Below are experts of layer 6 (counted from 0) of a mixture-of-experts language model. Rows are named router (the router's row for the expert), gate (a neuron's input weights, with its number), up (a neuron's input weights, with its number), down (a neuron's output weights, with its number) and show model dimensions 0-159. Each number is 128 + 32 x the weight over its row's rms, rounded and kept within 0 to 255. Numbers have three digits each.
Before each expert's rows: "comes before" lists some tokens at least twice as common just after its tokens as in all text. This comes from a sample of Wikipedia text that the model never trained on. Tokens count by the router's weight.

# expert 121
comes before: " was", " the", " a", " is", " he", " be"
router:122177116106112119129170114157149069092108156149200109146118125119144117161105151174125151196092128165116134114158145169074107134158106116173162115070145178109090070146158143161128056129101180165145138114113112177118128098138115123091151162091111141091065102113126132124111088050117166108147117121091103125116127139098121165164133118105124110168164134184046175163179151088079123107123093170142084173170104108094063075182085149103111129068101164129142071168127111129125091114171161
gate0:116143107127174112139129134042120130132164128080162072096159114119117143142098158140099144092192192174196136088157105088076118076104151071093161135103120093123120156117139143103060141173110105200097160138163143110148100123131087108168123133167136139139115165084182153125096079076162184069139113098160170093102163149135091224117160141176127143169113085132162182149099082148143086120100111143121117129096128103142136149101101144166125153153080160086075138156141162088166133119158124
up0:112127157148157125126147104172115148096134163140142102121122165149205098102109137110148093140121112116153085138153110142200155183118146123121195088170090130140116187094163153114105164081164116147123119164133115130110112141185110076122072127133128114126146132063094146108132117131100114114112129100114059084114062160149177121170115100089044100161118170148175141085151100146135085129154160180098147128206152079107110094094079080109167044164118194096096144111173134152100180170113120
down0:152171126129136103063119129130157147171115108138163119080126117125146118137172155133107186116139129137092146092122116146072076088161124084125124138139161116102125117139111098135223146123126138107164085110139113088175095163098149227091172110137128194090142109111132138167112082152139117156129129116113168124124179141120079149145141142109184165103124157086047083159099119124134083113148093073137119146064122104121165170146182146112055177136178036157116124187110128094152117122086187
gate1:093144105128125140136139168163130172096158139141181147137105109084145162093092095179141172173147175086155103147103164147109181109121218160137092141075114080147113210101147125132125149118161171070054085138094076096093170167130122163086150122142109126145177081064106152151163092099094211114099115140155147113074127176148104199130180136119126090124142129101159119135121130156158126084120143172142125153111103159141154104134111145147114070144114095113166089205159116124125091094168124
up1:126130116136175111175119139168087144160145101130188157147139082103080120157092158108174146106082154134157123115195144104119092090140135123133109129147087096139152214136167075152140123151108148125140168104159109133131139120123134125177180102073154108095093120143063164154152186106069180067104115167109120154146140137075169154145093151068127096185114088172162134189084091131108200155193130157098121138103138057140051140165119120102121129129121141124152141136116162117111196181109092
down1:161123105144138136084141190084170156098089119150114158099149106152125138147168123132126074116138122145082142108174110116147146123132170115142103094095136153153120113125155103125133181052138161124090112151056124153116227181125132084097130140116210106161098053099129167095088099199123111103095183067140183136107149100118140138154154052170166125143102144149135083097100149157155127112108125099180156085137054138107168119087118059131118130141109094089130081137175094113119094083123108
gate2:142142147148061092096120086164118184127154158124164097179135105086087120070125110139103165143139122109135183162185146120122172105116112151095135161137140110197117178165130171143147092114174122188131132083171105131144139077155077164171146174182111148085117123178124108178164073131112139159117164070142077161128137096140126141160106106107144129125118159106129146186185089098128088135109181150099066087118113101140105122079074214075142144063103137126149124095182135154152136136096084
up2:102107134109119097113168125094068127089197128168155101218153203134130125130144178086162098123083124127104100164172176162106144163090128176119128138156161144145198075160141171108179096061132163145139094070163106167177153109083107123161065137182119131088129142104084116102094118133096164122140121160089116138120155111110129066140117146101125120084150110148110112206105164167154116188100139104169120133143118133193130108090129180103117181121091106155129090158178080139120117129158145
down2:083100139196114110129166130086112144119143094150119194131137129179114127176136141099108146149105129147153127125126150059098150126087173108134054067094131140149095138156050125086197069092199136110099092129194154078151095148089072153166116152158075167123079135118128100128119137121140126097090074122175117128143093106089166137109112165150139106177126138158114133081163097155066131145116161189095104123122135148124140147062102190119142083110143089157151178186123094172094120143119116
gate3:134096169091163061131111126147088105164102159064142112120084144136183126148143133177180129158133053148153120072163198116113162159169120075125155164116129121135111120155111158172137108107105107141171125154174173138129143107121141112141220141129092101102175148171089118104084089143131149187084124123182138182126127054115136097094138193176116132164107207137107144102168157111087161124166121085162110138112130099162131066128181156130122110130097133124165150160180125133076145124075088
up3:088074152191095124114145109206119108098099124070148167091136110130102156117090144154168125103113109110076105145123069132084135113197053153089042131137124116124085179113134128174115110118164149168136120130102130144120127139174129103163100109093102139071111139102099081139200114176118162125037137146183115073164110142157124102147085099166145111117170117113067131095149118190136092114076132129121151108155168128130089099143127120178101155100141126205122116101157146141159165176085155
down3:105150185187116132112141146124139149118150104137196172103133074150080137115168126130104121137133162128160213111117117109095104081132139133097072155103110122106141120142191155112130103104119110076146137117046119104202133142101098128107081101220131162130153073145154109140090123096112131090130182095091143090158078120106182158108157091116123070133164131148110049140123174145140158185111145170132083152134036133103121109122176082107131081150135130142161114119161166133186117168103090
gate4:171142118165124140133091127093092199172148111125127099147099155171081106180079123075096151143085129124157119125117141102178106146112105177195160170153139202154173114129132154057181123121150119160210160094165127117092153101114120123113163100093094184108162131101159082116131146113066136118102099128179208132139151138118177133090065148138162143143162116162136153150102154133159091130100079169174074117129136123117087157150114122109160137041120101156122113142177129181146145113095186
up4:089174130171153105100151128110100132181151149144182153120148169080129190189100196089162107179106148170093104141117108164112105076112107170166146148063116169113170155148081142104092135131094088156117126169147123139151182179136117122083155103115093137114119106105154147080128105111107178082199096187157137113138130091156076165155132093120126091105197088150123092138128117104136156147093114134121172105096113109082112168146134120109105093180155067144153215189100181114153134090125136
down4:130143102085091174187135192109133116102155113127105100146121122178141168145131096171088134079122194079167131188157125091108176089128102129137066098125178095137070150128166174194112126169119134130065147107091145121077141101111162113104155154137152089118148202138054168145153125096155138133114144146080109137169107147150149074115099164095103186109039125142127093151123126159125155131175110058160153118146143071160125168115099070135114153148135110142140118079120138136111182113189147
gate5:149089143100192072125134123168139058160132112105111118141182174094115165135154110108105108135110174179118091080133115159150146105126081085108138131132122110158106122171126129173111136112153182175106106083127139109111140054142128149158181146121151212120149138199176139171150119045114102080111128112112073078101144134071174098150140149091088116162106122125143104142140120167075097107162138171158104165138158084159058115056091096107125101032132124147129103103170107127131125151131099
up5:114136129126145212147096162065079159135146097086191124128075089147089140133075080128141144129074123113161112087096134099130178129151144087158120120130125126121173108139140168128120120059096125115144066136096142130111116057121130122155133156083152110171117096131079112126122151142161238094096121131113127120143150152098161124184121124116091121171145153141114220152084084130128102206112149128111151085179164115122138186173122106140056125134128080121183107164144141088147128135051145
down5:151115105162084121194170179131114143092146096113092121077163164109092140134152095129126158130140137100165079127191126083058152127142095108155170153142114118108119074146105118133139117083156131178184150078112197093154136139117167126057100104100202125142113096104122142097140159132132122107141115176180126094048056134160104103160068146128094112154119160124132090182109168086134165157093120171173089091116101070135142146095099137136131181178131140143183125133106127151149136115130036
gate6:156175142139135112120088133156197161123107106116194147158116133109113085151124088114118174111160092115130115082111115160120149105144102092130132128101154108114138166100108174161133110127026148146139120188191136074134150124084101156176127088088144103158153125180106130125166099126065122140142101113152208163122101148107142118150096160064089079129100169161090178088118109104109106121142151168101052116196129092148089122076132177168185121096089168157124155085150106169165151176085108
up6:075158137133135199106186146154104126155132117151124066139109134114122133140162106142122128103157071167155144095141134183135161123140103144132118156151136118193151174155196142065105220164041163168161156145153103125072184128128154095143106141106084120078057123188117162121109136142119136153164139116140203135049146129126111153110122114129129080117122119100190100181145144081066141092121116084130175069135125169095133143170153161158163142067157133120169136139159128131172120142127140
down6:171132104151107113133081152114128165116160093102169153131182097112136162143172075103121154137140140126114139100121105164161146064123208011137185098146134095133153187137067122087120122121160108176087074116213127118137128176141140134138145123150108148135131037170180117103171098151079112114113147151060113118170115125122175121133148128130122129139152125104120118148175162140181180130195119106182173129087115109067121146158117149168110102116049121133134151169086119123135093126110153
gate7:093159108131147135170131085134118062119113150141115164152126154094147146116155156186120177157174109123135186088158081105108072143107119121066155142037092092164148086132183135150105170083141148151053110125190147124092160165138094141098087179147107188155108148120131146098077101085111137149100128133131129106140122151115105130106116115114131117074208120099131115144152090091112128112123138115111115151159154117121092140055076111120124072135108227133165159162097158185187080093151156
up7:061181134127133125103150109141091150120181158124171119136172090132125095122106126129047139149160105091160199105110094131161169142150148094096070152065088158112167173098102109123097174096122121143145095080116089159093139131146152095107115181140053177149159192086115159145101100121078153186083158125136088139126141096141125169164130147203120048137115114153171097111114115088103145125179084129152079143142126086108111114115200187160089086127164157135120152125139108140131155158107169
down7:152133114156178127124105100117145148158117107087124156146125135143179124097080110166132170150107121070151107115131143075159148137155089106169159048095136136140069095176089150099144026125151077124125085084089164114120126144149106020139091127132099083128168154164127104069118141153111116129130165115106153130145058088147173114111132102138158107125104133162152188062103132140097175178089123126133108107100093089182147097111116193143182117130045141146137157110126154132137104097073099
gate8:105165127175155103225035151143129137089110123136129116137154143158083115113097130195108169109071139152115107047182145123175061146126124081153069124097133160109165190111136107160096103086160152193169153150131160089202138147102151096127084153140167142140181117136120130129154161108096161087115174131128103119122081117096134173109072107100095113155117089156140128089154148084093110120102182166149117160130084170085062108140138108136123134126165098116143083144108156172132160147130098
up8:101129149116071137156090146108091132120211084088107153181088113143198126107150135139083151134157084078139142137134176202136133127152115174171162154113132144157129118111146163111176172152090149095207113116142105174149124167136081119109123144151171155163120065086093095084167119076118126112163122130106136069128053181071133135151110151140150127069136157137095106135132121160119115102089132142091132071103092180156113113119174155072122100126132078094101141160069178175175136109152089
down8:141075151148124138142131090102112114189135147154171118085120104100165091088123137129069144154100137191117141132143111181081174133127121123024150177169124080181094136136090129150089094099116130118169113131088135064136096118118104114086144101035090146110060089114099150100112128161130104083121169136120114146118120185075117137068153186176141129084110129126096133127122141199153111095166117080151098157087158176101141118137141091156158099115082083115151119126113112176144190125090071
gate9:146137140105133109132134124154130158113193149101181103142130186118159147136105172080128132120183122185106146163166143085120080149090196160143099163161152088145107134160122137105155160077142166100143156135171142118138152112131199148143111120126182150132133139142136043154198131096130123067132158162147148114042103154085191112167169127102155148089137147087125139153115209131109090120098115117147135141173147059092098188159139140132138072106141152091123066093170122101124131081206118
up9:162119071096066136166073092125079125089094126153108165148126180154099097133197107093139179171170090100105110142175143113120109150138141129120090145128150133153131108090132180098092156146075198141117115171085134138170172161095158100169085115079134096126198079130123181164086066112171121145057095081092130144063143150079122098129110118169080148133193104133138134148159119089102115132079135117094144147109131201109173130134096140148092153094083150136100087097141133149150112172126116
down9:150144085087110155149164150104172092084154142080086118110170090116145118107100145092117105153144092141169125178130073163158219129119075116116143073113140128135139149106125139127115099135142095100129132118127105112099139108103142068103184165134074107097141070072128163087187113126072126109150141109108145106226140184197104160125104121149125140109083080115101118119140099144130194143117139090101091089075168160127125119125125161114109201081133108140137164115063091127160131125034081
gate10:130124137139085110129148126108158085145076147178078146127103137174159130185125153122136136215066151111147091153077093184147082122158103169105099128099069190051156122148111116126119076093109119104112116060103135105132089129136150174129128071117183120145094146129130152077081127106134171147116158112168115144088175097163200126154147168132154155205089116079071102137161106110182113133165081187131155066163119109155135142098126113109130121142119098186131184169113158118136165134128129
up10:161121127208112075137122213149110143165109103129126164167108122101207086144138142184105133125005146094109114207113116129132161182118147117104152122140149196146126138086138162119149096182101140090120129051141116136144094131139134126104165086152136133168108138116157129168071152063142124130155180145113144145117130088108109125105174144091120097195116183139126082146150122122098115118116117122117139134110083128114142067131149105059131168148102141038123161103149102136117168117182113
down10:156172153114096127102116070169188180115098108145071146095124133133102140132152079121092158114148154170139098064131126134172051146150121132120104148117139138156188123100099111153130183169131187099133100151126127171111108167054082135142053108136197110158112213143113165093121129101126126125127131104193085099157121103112178109124103139105104135103156119120133165167071050075135132159148120142145142115175181124151102129076102137142166124084157101197135138136178161169124149147137197
gate11:119156127141123165175168111140096123124064094156090132159110072166122178153114105116127190094114121112170142116118119082105136141170169115111167170134123187094101086143152128067097147145130112156110166148104125184115119173138086165089086174145118120153047129070121108149169136103081123204109133092133113086170104082124137135187162145164127059102134112121192117139111174178123097070090108130120105082169143096131186115149179079112126120107198165106147083126161115162139105071157117
up11:104095171105141109120105192079139114120096105138126116162123097112139099109095088057178122107172113090085129096143117149102151087087142129042112150136157134107167141032165146103161154131142124144111182144166045123191157132153126187174138137156124174169152134161139127169129094131160135107068130159150091098148124125086079110135106110151109144183101156086131126118125140138103115092092105149140070106169151111188157163168153097163184188076082136138137154111162061110121156075143111
down11:128172051136089138173127123111107124141142144169133156080055172109163144138129114119136100107122106105152090167110112131125141081159134129148128098195141160161088170131095110120155121080137132184158153119197161082182079103150142160082082162104095234133118113168085108104093112157130027137151089127134104152127094101105115089141123085112061087138155135142106097184097107210089115146137173102124115106117087123127165102068100095087134104125131136114079127138149117101118106074151128
gate12:105153143125113123140074135166128098156165141090120108143160077108064194118130082117120124130114120095161112102121174126073102137161158146111130181131130133122116103098152052125142139160141082074183153100032103071128145162153095082141040111079120140051154142129098144124160162139127151107101090120117097101169173087130116109124132106132080107133146169131177066108141149088137153115131104105119131155138119118134079142082091129139101089136106123096127139187095185033090117048149113
up12:096098124176146200153155129146126194153071145131149118140130151166117145126098177149106135165149138103171121155123171116163162175153105129174124049127118159095138100147171140128124102087132203112122138138094118134165106095107135189113156083175114179162077133140143096164094152154093133103108138087087120154140126104139146095164117091160120160130058142112073160189179154166148117126075107142170123129171126102177156208161156124149165119151160110195147148090146088212163105160111171
down12:142138089150139128132169103142118125154132142083145104120062120105148127114162151144074118103161095115082158106079103132059143164125169146119133133103062156130110178116157137109099131131138127173151145048129112102124118140126125089161158133129088057076193135059096084070122112093095130171158153187128140133136161164209114122135129190077145109151121117162151094073110086057101066103172137172048152146124139169124120077092121175139149108156139117089104169170100183145132142131145102
gate13:110214131102090099187041133117172114133149094148136148063070164114100067155138120135066135175103151164185167081157139070152126103161160117102092151149154180091148087155126082135160121105151053114132090123110135139111136123152132094139151102049118100130167145123156166148187090160131148171143126165192120115128128190164170091114136112136113133088090119130132107107130076123135175128155119167102126138114127087152125177120142125142164173121153127085181092076083108071130126100163158
up13:144125091125171151107106111139112104127129138212119091198151135130160158147147134122171141146174091148125176074097148120052152123145119164127188145133091032116199070070174117118109123134115142111203165118160096121119089073124081071128119108051112111108057171155155115083130154142163111146102122121132130100155111120172092132104142105111103153097123139165090140145185170134110161175122083093168125148185104159132120168171124107144075153089065144145150147108136146086130107117146138
down13:114107193169113143191124122106161141161107112098161118088066065104112173108181144095123171131063121109066126104156131127150147129097177112142134159114200097129084111170120117093119107180127123117105087114086097115106138159091073114142116145171075213098104128098110075137142164199104131118144178164133115149107133140066165082127089070135110110103111061137069117084156070141131085101101115111083152160125089148171144102063118103109093146128141078161173126148118129118140131114166119
gate14:114154091115129087148132119132125122163146161091175059161122098105148111103131113182127140192153133156124093134159146113154142119101038108090092099076102152133111087145126134122063151119109190112100090190130175067115078120111132172072153158140144112161067122117207095152056151086132146092146129060119107089099144172137127143129093131139125147121120130149086145132135114066084131110167131142109156114170156116105113089127161151145131070157152232154090081150164121123187164167113124
up14:142167135178081059095086176129162081181116160102046165147111118082142111122159120163073140072111086183143176108150152117155126086109123127132115130096145134078129082146159119151123101150129084142155168154181131134069113155143143108087178051189169064090140142095111140183119100058118081095174162102127135106147109104092155134061105170138154135159116099114146110076124111095165125139111112116149109137096120130140143139148107176105159129159097176161082144059171133142084148108118149
down14:050152108129112157160163102166129107152109144128183136162198114125163143160129096149120126084128099157179134132163140148131094095088107204185106138177102138090051181109143142125149115095109150116118107074114173049132124100102123113139182140105178092128100051120126138123117074137117110128123156109101113121059203148130160129163160125096115181126180117185146151139107145119110128153142145144141150072191103135116027149136162126114129113100094118169162084112172160176093158132149127
gate15:068117149100121175105192161148133115098162119125132127120132088080114091163125107069210136104164165094140090139113124152144155176092163101089166093109145115156124127139137131127170155093166126104166181090102089178174144110137152122182152155089129138167088130108146149105093122162168163148216174113135170187092142141121146137182164134101155148121135107118116126127082123061144087112070124155068102119156116029098105093147152111108171137146185135124102088147189149159071149117150159
up15:114118123145119142065135129136145073144162208131155162124165100140137093157150104115130078166054120121118155117086057160132122104117115145100079103137110127087133106119053128101136084164159132104182116112069083152150144123160119125180169110189117197145125093083109077109133102104117125163082171155123137093135114162095166122164122105091112183120082123165102130067154082106147090142104132190155138153103195149090158146144114061165112156180142122106097081150146141120143200126104062
down15:130160079140142111091129160141148180091146080156156173100108164111161124130114133141106099191145163133116114136119157131160124153153114150147079141137126125139101155108140057155114186125117104157077114163194169074093132158146151112097127091067144110062177121122146140181071186188145142083134069107117108133121118053106085136114149096103106114116109113078181179197115052179073161096119170161141169126152081118144081119157125164142129089121128116130163123092066139095105096095098091
gate16:101124084129160135162141118111057080116096148191120102149163171153124077153123173142132094163154121157074180204147100151144116168150125159168133118145089166078178133111211086087216136122175153119131112119137183185138135150079154087123080155212145143080147119123058125161143103147132074128135142134136140083129113102161140146155119156102140153130072146074132132126105100143075145131184099050070113146090087127112107158158092149130127130138105143127121149122098095130120083144108157
up16:159157133133211085190123157076131118146168120106097104114116167103118097133143185102175137121102117124062133098110127119122142111143091135135107120154126182076181153149072125055184137113172060177116152086149104183114110140158166080149127123136028158121109102097100145126139113146131106079190114147138087113124100151131128141155065112151164111164155130115101113217110174142114171091133126134164100111125150197089165142120136104163165124163135159117142146187107168080145097165126172
down16:084097115077101136149144170136147099129118091177146068106158150182079165123124105106133138131162130143121164145146109138088113140086079129160105163075125157119126121157171083177048234169116091126177179103058185139123108161111150113174105121153164129108135108110118062128134110148142139127094179121101166078099161140119084168132123118107157112129158165103137133116176134108140146159157101114161133133089090136126065142153177126209150112095163114192197149072070127114138161122143147
gate17:112134096197140089124189172117161146166128140139136114099052118184115159083131093117103075136144139131160101125109148131099146139174175117147162133194202126169166094146100134210078142139131153193114099120126108084124184118153124106138099158163132151146110165116111116148146196185144121153151133085133168139118211123043193153135111115139158134180129060133131130122148124162141126164091135172086143118138156127170145149155116153055127081082129161151130088135131071166139165126138094
up17:138100090057173115156105140133165080097127100115138110126111127108130180209134132192123181185123172127125168125126177154139127113188158117163145066099141090198172111108109156131129107161142196159142149108110171156121146138098123160139104158174153174107062202099099152113124140038111179162134086089192092104144084133146108176137123128101138162189081120202146116180090171124124106156108107090146161112098091131129150147140161138128142116172134145097132117120145128136109123112136194
down17:172089104207117183073121115181111174137112125146135129085160117179152040086143129132113087078181119097113084102101116110149164153134084149179114143153141168079149107135170110105118195106096073085154131115112133180113110155131161135184113112140211080075170139169123163121088155177187176150148137142106156152111082110062140080126133142122164118075205141065134146054133134136130107098135157162116102104140138153146106138128113128137128114105134106162165092099107129165127119118121149
gate18:098138151129108144093160103177142101153113107130160168108137112112113104161171170146138129191092144112177108127112162137095124135120114189170162102087159204127145148125121076128146161142151098111103094055140143089138125153113175123109125143121075101131067096109113192107114138098093197078098099110150121071117126095153118183132104079088166157177185100170088119153126137109076134162156063210142145178146137144172143144122109077143159122194138054109119097134117127099103067102082111
up18:116128100097049133087109088120067113141084130120162106146142152150136107070100102134059168114208084131135132103167095066136122123128090121131099109213128182090131077092121183105095106095166101093171185094133132088121063078067105124117129155099115153156168190138118103102140130107160128135118126103101082121106085150153165116151105151043124104129103130123147165160144121133050131138145115147145107136115119110161115165141103088134188130067116198121140080121140113083160160144102095
down18:122130185055113139179130100138177114082122071125138125121153099143080132156127134138109162166100106147137167134179070128108135138121159092050169129115133176123206102154129124142100163146168148096104111130147101158041112123135102154155168155165121145145210129078108042108106100078043155133134121128103193166146117171145108116138171141165100034150089118142106111079077133124140130070107158096115150126079133097150109152164134116093118130170131176140105161114153104108138158134114124
gate19:163136112098199091118106106153160147130155133172180175147135140111146135126113149133115146183048121150164161161116098138133099231103096141092123137093091243098190142138074063146057137126118162106109140151126126073129158106129123199136188102123123088178147099127102136139114103134133153177118102136096108149137149137133139139168119214131125149190096128183118118086105086103139156102096118127119111110179103154145102145122144178133081147151136092102126185145097155116135172125080125
up19:106162130170116016119117083098133157147104109129156116095122123147128114165104087112076179138114140129118139134101090104144188125152163087075097094162130168097144149080051126055144170111085192087136140110172130121158147063132111099149151161167166094171106162147106111135168106092132185168112100101144146102090128104132129154146154122105173107182084080122129072074156154139093132138126135143180142131110106169160195136121141111138101143077173160057151117148109131148176132056124130
down19:107140143069103118084055106138167126061148102145118124081110128124102144081125131145087102103145133117158170093170155084121069113127181126111141167112163121103139102136197159138118110160134128135129112151126116145159119104074181178155113161175102060086196146106179077109095167119138121125178124136092159136130115125163151087128138095164139105134095216199134118097097154118146159112120174128116125086170113090124097131123101160148182066145115064103046118069166127195161114121100133
gate20:140177096118172148119138167096133135043127112110121109073144100129116107083165127124162135131134122149154091137134126167108170104158127086107144085162099179190102138141140141129167104124095051169122157073081100111167095136188173162175075175150112112117179189198076138180101171126110126162177167133117170144120161068118118111109140138114076161077162138139195085123115116126112123124109143110097111127125160112119146093101128106159192074121084051118135171147113081078142110149100155
up20:136126150166156138171097143176143055156119112180121145192160118146098117111094123117163138158120185117111114111151136107084086129139182158145155128072092161097100108173113098145142138132115110103093094115148155150142128150093108134186128106117187101154214167149179083143161076193161136147120050133118150127089124123146133163152117126096114168132065154125198181099125147137108123116134139075120134101068093137145062138120085146105174199162151052141161084069166157107106141124122088
down20:079119133107062092132123122128105160146103100146187125170116218156157116151049114154091076111136087133150166111132132073180055115144115139155101132115139107119163111134098166153122135123125175068140156104097164153069112059096132157113169099170101127121141115138134126136096064062163168113138100129161136123190122147193089132106112125165080121162110160191100102159175128115115184078162138147135151144135126141164170173175124143077154141118126165081128114166096200083120104129145149
gate21:112188140155190141101141147119140114130181092110124105097119159162175147192139118113117214101081129146085126134128056135099091140143129117140138066107094120061076147125135111160165132171147138083112076176086153137119121135151125139150180114154106109081177164106122107108173127090161130097099098116164150143190077189094148129131120114146123109119117159143199120113187104088182206106161130144101101150118145126070147100159146106081120121120128058120102154109208153137159124100073088
up21:126112134184121090139191137159132168143110102132184111159165118116103184144143139169126169139162094134156096163112154105090113149114099167124117084180122151129152127109128223082047154133132143078174146094135173191152134030109129133134062053100108161167109094120106149161148143089137112169111154074092120148084090133158103111095145172140164114166156108151159107081146145119140121140111143112142113105166146104166113107159076087138128116046173133139192117179161112132101138170130166
down21:169113139134146135122142137094119102124142188094038165139176114130130147125035181097085087126153164078124184132153136114174150122138175125143102167106113182149118151101134060100139108174153151165153111095166140143103088119144135101144140106166152092152161095128166181135106186134103102182140158131141164092156147028046136167143091126119159172121132110125057107093110107139128151116077158159125114081122158118129143065174128124122092169163122171087061153142143094099129130102145145
gate22:161141149139089115153213170145064112097109103093205124127061191218153120097134126120153162093139079170152108122118111120090124161061092175136136113114136134116149144126122161129185176107099139134140119161161144136189138110110177164159051103142088153115166158146116104113095133155066111135175100146124110115161139111148152056116130121119170121110151106146112139146156170138068147098087129139121136049180169190116155186133135159134118074087142155127117117124131135085112146201107119
up22:083117152157145219184136130126156175093166083111094169141157083181112195150184163151158133110127163119148150139112117191175140093083144120182093137099195170047169151086152129153141137171155101109108129180143108135123140066151163126089127138114109117152115133123096161143153120142106139175123156115158148139095188157138122107118127180057153118153104053156126127113154088119198163119155133143107158106073132082129066129098095144110140122139190103118162150119068074135109121112155132
down22:173185086126111133068118143152127155110078093131162142103111127095093088121130136158106162132106098122073090094153095094133091060142153136121117142102095116133047179140105145048169120108165137121101121072149099133112054143125132135120177127143145098068124132164120169174135131155101120091105146164158145103145094131119109071035141146150119138100157144135130149140044160101075172098171130195103149145129150082188139192149161167150149154125066126115155067122113177166130132132102112
gate23:142148129129166169103185147068176131134082133106152068118179129147124162130083132158167057129141162191124163116109073106144088143180142065183117161058159132140138140104098175125095096195156108209107199184128147091152091151086114163130102144165147155132104157105112086066095115111120147147095120140183127135151125087173108113094125110127124162133122083139069104110106112109136131117122146108086144122125202090161107111172083084133125149134090151149156144142120144126164195147146188
up23:136133115085161050092069079108117152165132118146137145118102120124117153101104108076081090122156175201090137190164138105108099162104130126208157107137097160107113154125135141142171118113180189130151071137186158107146133103088173097166096138175089126149152128107067124139177130167067107147138139131104145182119148142119140160146115102095168085142076129096120120116143168136127135106112099071135175079081138132084107082061137165051087150149089082120093142128127084168164107128083106
down23:126140131178174187135142146121108110099182120163134134089119122092202120148153135245156158125083095090166195074105094102126133144146167129052120161111144091068149125104114109113097133106122168129111152152150120099120119126155149159142165140090135169140110128116196124168129078130171117080103069138150074092116077128164113122126150115142075156105125059129098110126044092137163078110180173151176138141148087102111116152146163140073146145116096158085119108167095155148181145149122119
gate24:083145094130190151081128133192148079124148129081111179119084175157092106126123168139131108152065099100064089119118127093105106089146153126175106098097107166103130161100123111199089140137111074160099080149129170141118117124154148160109086146130208134113077109198101112083102155105124106128130111105128135142121072098138076060089155064133110166153087106077172105158125174082131144166083173135154151114183119147104126126188133072150150109145174124166151156130085163140103107177139127
up24:107119098180161159102120111114082114166124198143114108083141069134159116090116114132070121155151145150144120190129185177116112143159138132122161149150107113118089098108150126124103047126107187140144143122159213109118081102156095157158110110175090108115137134118094169142093193073136097115119104203090170139196164100160188132137131149153071044138189094152144193135114090098166143157161128134149119140150139105120115117129139147122172149144151139158148128083183094199118123086095144
down24:182090173131031149081110133121111123080095136189072132119137096193150121141118167137137154164139103129146106087139130160147108111128173148075074128150082156102090218099100083106118161116120120170096120137139113124142179117139125106169114135122173133098085143134116198150137156180222134106149136142152092123153141147062126137101086119149111111113139125110104128088106115152168126198192105094187117099114155153083121157127166167143098140094121090076122153126162052108174140094160152
gate25:109131106073207156166135203128167133168094160108138102093129139097165126155116218098117162132065214149139131166162123118133139102145085168167161076105117152161136126142149058148198102146047155101186120121100163088135177085112129139130116107123108119110094099167126119166156123138154117095142097122133115134101144187193152159081089122091159094151124120133151142144122129137111171044086096142106155071128166173138129158141136101091139102144104116110125157150096127145191072126116157
up25:112120144155097114148095142144048071122076124120102174086172120085086108128154143107128129079140157138130102106126207139111100099143111156119098100130118086123180131142146187169132194061138134103092140143098201121125120153128183067168150126107156114108077121122126134121161136183108083081156178108118119155121123090129084103140098041112095109093106155133129137072152143113121112153128143113100118190171067168083080116193144133090184129123082156158143063159132126119183075123136108
down25:121117164173095142103085081135188195118119143132091149124151102150128194137170165118161121128154095143090092090121110093103162149122141128094133086142119123118129103115172095093135134167108139146140120104092104154140172094136081120110159128107151110121103134119095156166128103184177131085117144091156116090155138095146133151137121083217110195163107162102171087125110124101138138132168166183102165116181147106169117119108098050183049111104061139101055106132135046177056153133135097
gate26:119132137137116180173058127094200155152120149112122124161074155215087090162071134165115120136182165124140112135156121088099096092145127098190156151114103141068060144114145123103158110192178120097115157062112139121163133080130161121123151111143127162063201147158142087179120125142156147088192127155154169113149134135055144117098153141115128129152105075084141113159126095151123094080138185123107141152143161118177123149171122134189147157101086165142129086079162151120145116101171119
up26:122154134131127160102103137168105141088149065148123145148070124092088112107149088140055142122076083119108094097150153171125137116131106169126168133151084146174152124100151093183194152096151098123205126090102154140117173117089166124135138058127137099102128134161080217116161128060082122077156146150098197140066154139057167141117144135130100163139155139059178099137111084084152173151141093116106140154151066124157140103149165159087165096132153126122126107088101129183130139146105112
down26:121100141139169064109101154109083130136130086143094164157086126176155113118089141149132144174184135118086180146202141133173116102141102114089135119166123105079189169118097100169096137120106118113214128204130125132124078153136086157120135098097143108113106059162118141099097157174131131186115082139094085127160063129080072089063155173147189129130118118147163128105085098203125110085133144168140111096134115153084100117137140230148132138127162129123119149140102122072134142095125139
gate27:123137079105092116143114043131147158155113109103116132190086065145153175139167126152164111118166162145062095166088155128107160136154167133190125122110124163166131162112128135136129135087115133180078115140165136133109053098175162168159131197146124125094129156116112151157132085131143162168159104126095107134147123152111085112076120162185088191057110183129120150120168157124116160174171151143183124152100083132171127100096097153187090128102158154173186141059125185118125152112083148
up27:086110131098121147148159158143102127198184099119153127121111179077105137161149155107157157104103138153096071136146118142141130120068115135083072116180146149195128167139104116132148064148140150126115123120091164168123185152175131105173113093109158108123155104176128111122209121069142124129148117103163140167089114111117142154152180139073203098198147173113122069208174175113158144180132152133132168139159172069142172152103138115117113142136069079126120074142084149104145136179113107
down27:146130142099176204125091119114153108105131062097188106108153088130076114123156136123173069147135076166094113051115092108063106103077110148121194138130146065109136062119104081156079098148108161107137123147145172115149139149104087148155152114105140142177173112126145094123098136126154142116151095142054197169179076162144141163179145128170194082120116114115066071076123113160125139139110095114107140149142176141113096147147097123111145160157100124093127147125161098073080111159154122
gate28:090083136088142081147100171143129134110127152184085124115113157120134124154126105142098113141164130159068151118084166165067096112079135078128116122119144138109125110135162050110124100118122099131129088083154117169114157107133099065171140139178144126137136071167161144084091124103092091106125063198110121129150121095112155134156227144094124173106116131137102086127147085154113159155172104051127111180145153125108121138109123064160190101175167143177119186139076133106073103199163149
up28:115088063161146068123105117087137226099155133088113128105158095079136124185106113121068111066185071129093098099165203147128150155166113104114096148066170169158162073206128128122199112093158104153160142191120064108100148139098102109158141121171157122157180152128160139156184107122088197136154144127124125088127143092115148149138107119116107163120118122075157103092110109102114082126160106105133110146178141154118144112162141136121101109121165063156150147135121162100115087136121102
down28:131088116151163078123103107159127051146129108121099122128080132108076122152094121094107135134194080154105140145108168163097159166099106119163142170198135124117159068145159081137152105128084122085122094173216105159093084122144078091048154143138127132156178164109129109155072131142119182131110171144205149163171128031111113171124147114119167144074126101161157174136119095082106112133163137091113179119174155135105116088156129116129122172183103087128113143092139138112126137095173113